{"experts_per_token": 8, "d_shared_expert": 0, "balance_loss": 0.00586, "init_std_router": 0.0165, "lr_router": 0.000431, "tie_embeddings": "early", "optimizer": "muon_variant", "lr": 0.0153, "beta1": 0.9, "steps": 5221}
Below are experts of layer 2 (counted from 0) of a mixture-of-experts language model. Rows are named up (a neuron's input weights, with its number) and show model dimensions 64-127. Each number is 50 + 15 x the weight over its row's rms, rounded and kept within 0 to 99.
Before each expert's rows: "gets" lists some tokens that make up at least twice as much of what it gets as of all text; "mostly gets" lists some tokens that are sent to it at least half of the time. This comes from a sample of Wikipedia text that the model never trained on. Tokens count by the router's weight.

# expert 33
gets: ")", ";", "),", ",", " and", ");"
mostly gets: ";", ")", "),", "\n ", ").", "\","
up0:39 51 89 62 33 28 04 62 54 26 54 53 49 64 33 67 42 56 32 45 96 57 71 39 43 58 80 43 70 54 28 42 60 58 29 79 55 46 59 45 44 35 53 33 72 54 71 55 54 23 74 56 49 63 50 66 46 53 51 48 63 74 42 44

# expert 34
gets: " and", "'s", ",", "a", "s,", "s"
mostly gets: "'s", " and", "',", " who", " village", " brother"
up7:86 51 29 50 49 41 46 52 80 40 48 69 62 45 57 44 57 73 20 39 55 36 64 32 56 51 35 56 36 75 40 46 61 34 57 33 29 49 39 53 63 45 23 44 67 54 46 48 40 88 55 31 54 05 05 27 52 34 64 65 49 63 79 47

# expert 25
gets: " as", "=", "w", " to", " w", " of"
mostly gets: " as", "w", " when", " but", "The", "="
up2:33 31 58 59 22 75 08 75 52 72 32 76 64 60 43 22 42 41 38 61 35 43 36 42 31 34 41 52 41 84 59 34 51 42 48 53 78 48 52 54 65 53 35 48 46 49 54 60 59 52 60 40 36 66 28 59 63 28 68 44 91 55 48 67

# expert 18
gets: " of", " M", " K", " N", " S", " V"
mostly gets: " K", " M", " N", " Sh", " J", " Ch"
up0:31 51 53 46 68 41 66 52 35 80 42 51 51 35 55 62 85 59 52 45 43 58 55 49 70 42 51 56 39 40 57 48 50 39 53 69 54 64 61 20 23 06 34 58 44 45 53 57 69 67 59 65 74 63 41 47 53 26 73 59 73 49 61 44

# expert 27
gets: " not", " to", " it", " be", " he", " I"
mostly gets: " he", " also", " It", " it", " He", " not"
up0:66 40 55 25 74 78 52 42 20 62 44 51 51 64 38 49 58 31 68 45 79 56 42 70 36 47 41 55 64 66 41 26 52 60 34 56 68 54 42 59 44 38 33 58 41 53 39 45 63 13 49 42 30 46 62 42 54 70 62 45 61 56 34 42

# expert 1
gets: " |", ";", " 0", " ", " —", " 1"
mostly gets: " |", ";", "|", ");", " ·", " —;"
up2:52 21 60 47 75 36 61 38 34 64 45 33 47 02 61 31 76 44 23 50 32 35 56 37 47 68 58 48 40 54 44 58 51 80 46 62 70 58 60 56 75 69 56 59 55 55 62 61 67 61 57 22 47 60 43 43 51 27 85 46 65 55 73 50

# expert 28
gets: "-", " •", " Preceded", " List", " In", " Date"
mostly gets: "-", " by:", "\n ", " Born:", " (0)", "Personal"
up2:50 47 41 48 35 73 61 38 50 44 59 62 39 20 59 24 80 53 80 81 29 57 63 35 57 21 35 65 36 38 53 58 73 65 44 44 69 47 78 27 58 56 52 28 49 38 59 35 77 54 42 34 77 43 55 50 58 51 40 26 51 43 79 54

# expert 38
gets: " ", "b", "at", "ul", "α", "р"
mostly gets: " ", "b", " b", "ib", "}", "q"
up0:16 21 50 42 20 45 75 35 47 37 42 60 72 49 61 44 55 36 45 38 37 58 39 46 50 27 50 34 59 31 59 52 42 37 25 49 65 34 36 56 51 44 42 23 48 51 39 49 68 52 61 47 62 34 34 50 57 42 47 50 56 70 31 25

# expert 8
gets: " |", "|", " ", " 0", " 1", " 2"
mostly gets: " |", "|", " ", " 0", " —", " MF"
up2:50 55 33 64 17 44 39 24 57 93 49 66 49 71 19 50 45 51 30 59 91 32 51 56 25 34 53 35 76 55 66 70 40 52 09 47 60 59 50 41 63 52 41 53 51 74 72 31 56 27 72 55 65 53 47 65 48 44 44 57 66 70 52 26

# expert 20
gets: "\"", " (", "'", " \"", "an", " (1"
mostly gets: "\"", "an", " /", " (", "'", " \""
up7:49 63 48 58 59 60 27 34 41 66 39 54 37 28 15 47 71 57 56 57 47 41 21 41 44 77 46 56 50 46 67 61 76 39 54 43 56 66 62 42 40 31 46 61 59 67 22 57 43 49 49 45 54 37 56 30 41 49 35 69 44 43 31 44

# expert 15
gets: "S", "C", "M", "D", "B", "T"
mostly gets: "The", "L", "In", "R", "D", "S"
up2:48 53 37 40 47 50 51 35 49 45 25 59 34 63 58 41 44 41 60 54 52 59 40 44 43 42 57 55 34 46 33 45 55 31 45 41 62 44 68 57 33 61 31 52 64 48 45 39 62 30 39 11 81 14 48 52 36 48 48 47 35 57 39 69

# expert 3
gets: " D", " C", " B", " R", " H", " T"
mostly gets: " T", " B", " H", " F", " C", " S"
up2:32 51 26 51 34 43 65 35 39 65 52 67 46 34 50 58 48 60 47 61 73 48 72 53 60 35 73 47 40 53 63 53 66 46 49 46 41 51 72 41 77 39 25 38 65 51 48 44 46 42 50 42 56 52 40 85 49 32 56 41 87 29 42 26

# expert 23
gets: "1", "3", "2", "4", "5", "6"
mostly gets: " 0", " 2", " 6", "3", " 3", "1"
up2:57 30 64 60 51 37 34 77 60 37 44 54 37 52 40 33 51 61 51 30 50 56 40 57 62 31 07 29 26 29 51 20 58 50 59 69 57 52 46 69 59 46 52 58 56 54 70 87 50 30 35 51 30 39 61 56 39 64 45 39 56 54 73 62

# expert 36
gets: " de", "o", "u", "a", "er", "i"
mostly gets: "u", " de", "o", "re", "os", "é"
up0:55 78 58 53 45 45 33 41 50 57 46 41 67 46 57 07 55 51 72 57 70 56 46 25 78 49 67 68 59 28 29 44 40 79 26 53 44 63 49 65 49 33 30 55 80 54 59 43 50 54 59 31 44 68 61 50 51 36 51 44 49 60 63 26

# expert 12
gets: "==", "===", "====", " ", "==See", " =="
mostly gets: "===", "==", " ==", " ===", ").", "===="
up2:50 60 36 42 54 34 76 42 34 63 55 66 56 79 53 64 57 99 20 30 82 36 65 46 72 13 40 43 52 52 50 62 66 56 56 56 23 52 54 42 41 30 41 54 57 61 50 36 35 64 84 58 61 48 14 64 87 40 49 32 60 68 68 51

# expert 39
gets: ".", "s.", "es.", ").", "ed.", "a."
mostly gets: "s.", " ==", ").", "es.", "ing.", "\"."
up0:72 32 48 54 64 83 32 25 81 38 23 72 63 48 45 31 57 62 69 18 59 39 53 48 65 48 53 46 23 29 45 44 42 46 65 49 70 40 71 39 35 19 36 62 18 48 30 54 54 42 72 54 50 40 83 22 48 50 36 33 55 60 55 58

# expert 10
gets: ":", " /", " and", "s:", " by:", " &"
mostly gets: ":", " /", " &", " an", "s:", " including"
up7:51 56 60 63 28 44 46 53 59 55 55 48 70 57 47 48 63 54 39 68 71 38 71 75 21 68 55 17 19 94 80 54 40 55 49 52 38 54 42 56 57 24 55 43 36 39 53 46 32 48 66 34 51 50 72 54 74 47 37 60 34 66 24 66

# expert 21
gets: " a", " two", " one", " of", " other", " three"
mostly gets: " two", " one", " other", " have", " 12", " more"
up2:59 33 50 53 31 50 26 43 57 38 19 68 56 48 41 67 11 97 64 70 44 57 57 63 29 65 34 63 48 73 57 61 46 44 73 66 56 39 68 60 55 47 40 38 33 62 42 55 51 42 68 66 55 36 51 92 62 71 39 46 53 53 50 37

# expert 35
gets: "\n", " =", "===", " ===", " ==", "=="
mostly gets: "\n", "===", "==", " =", " ==", "\n "
up2:23 25 37 75 44 40 88 46 40 44 19 46 20 54 39 56 63 43 96 45 51 42 62 35 61 54 35 49 61 48 52 55 54 56 43 43 36 50 49 48 43 65 48 39 44 33 47 65 46 52 40 38 62 75 56 59 50 70 21 56 66 70 49 47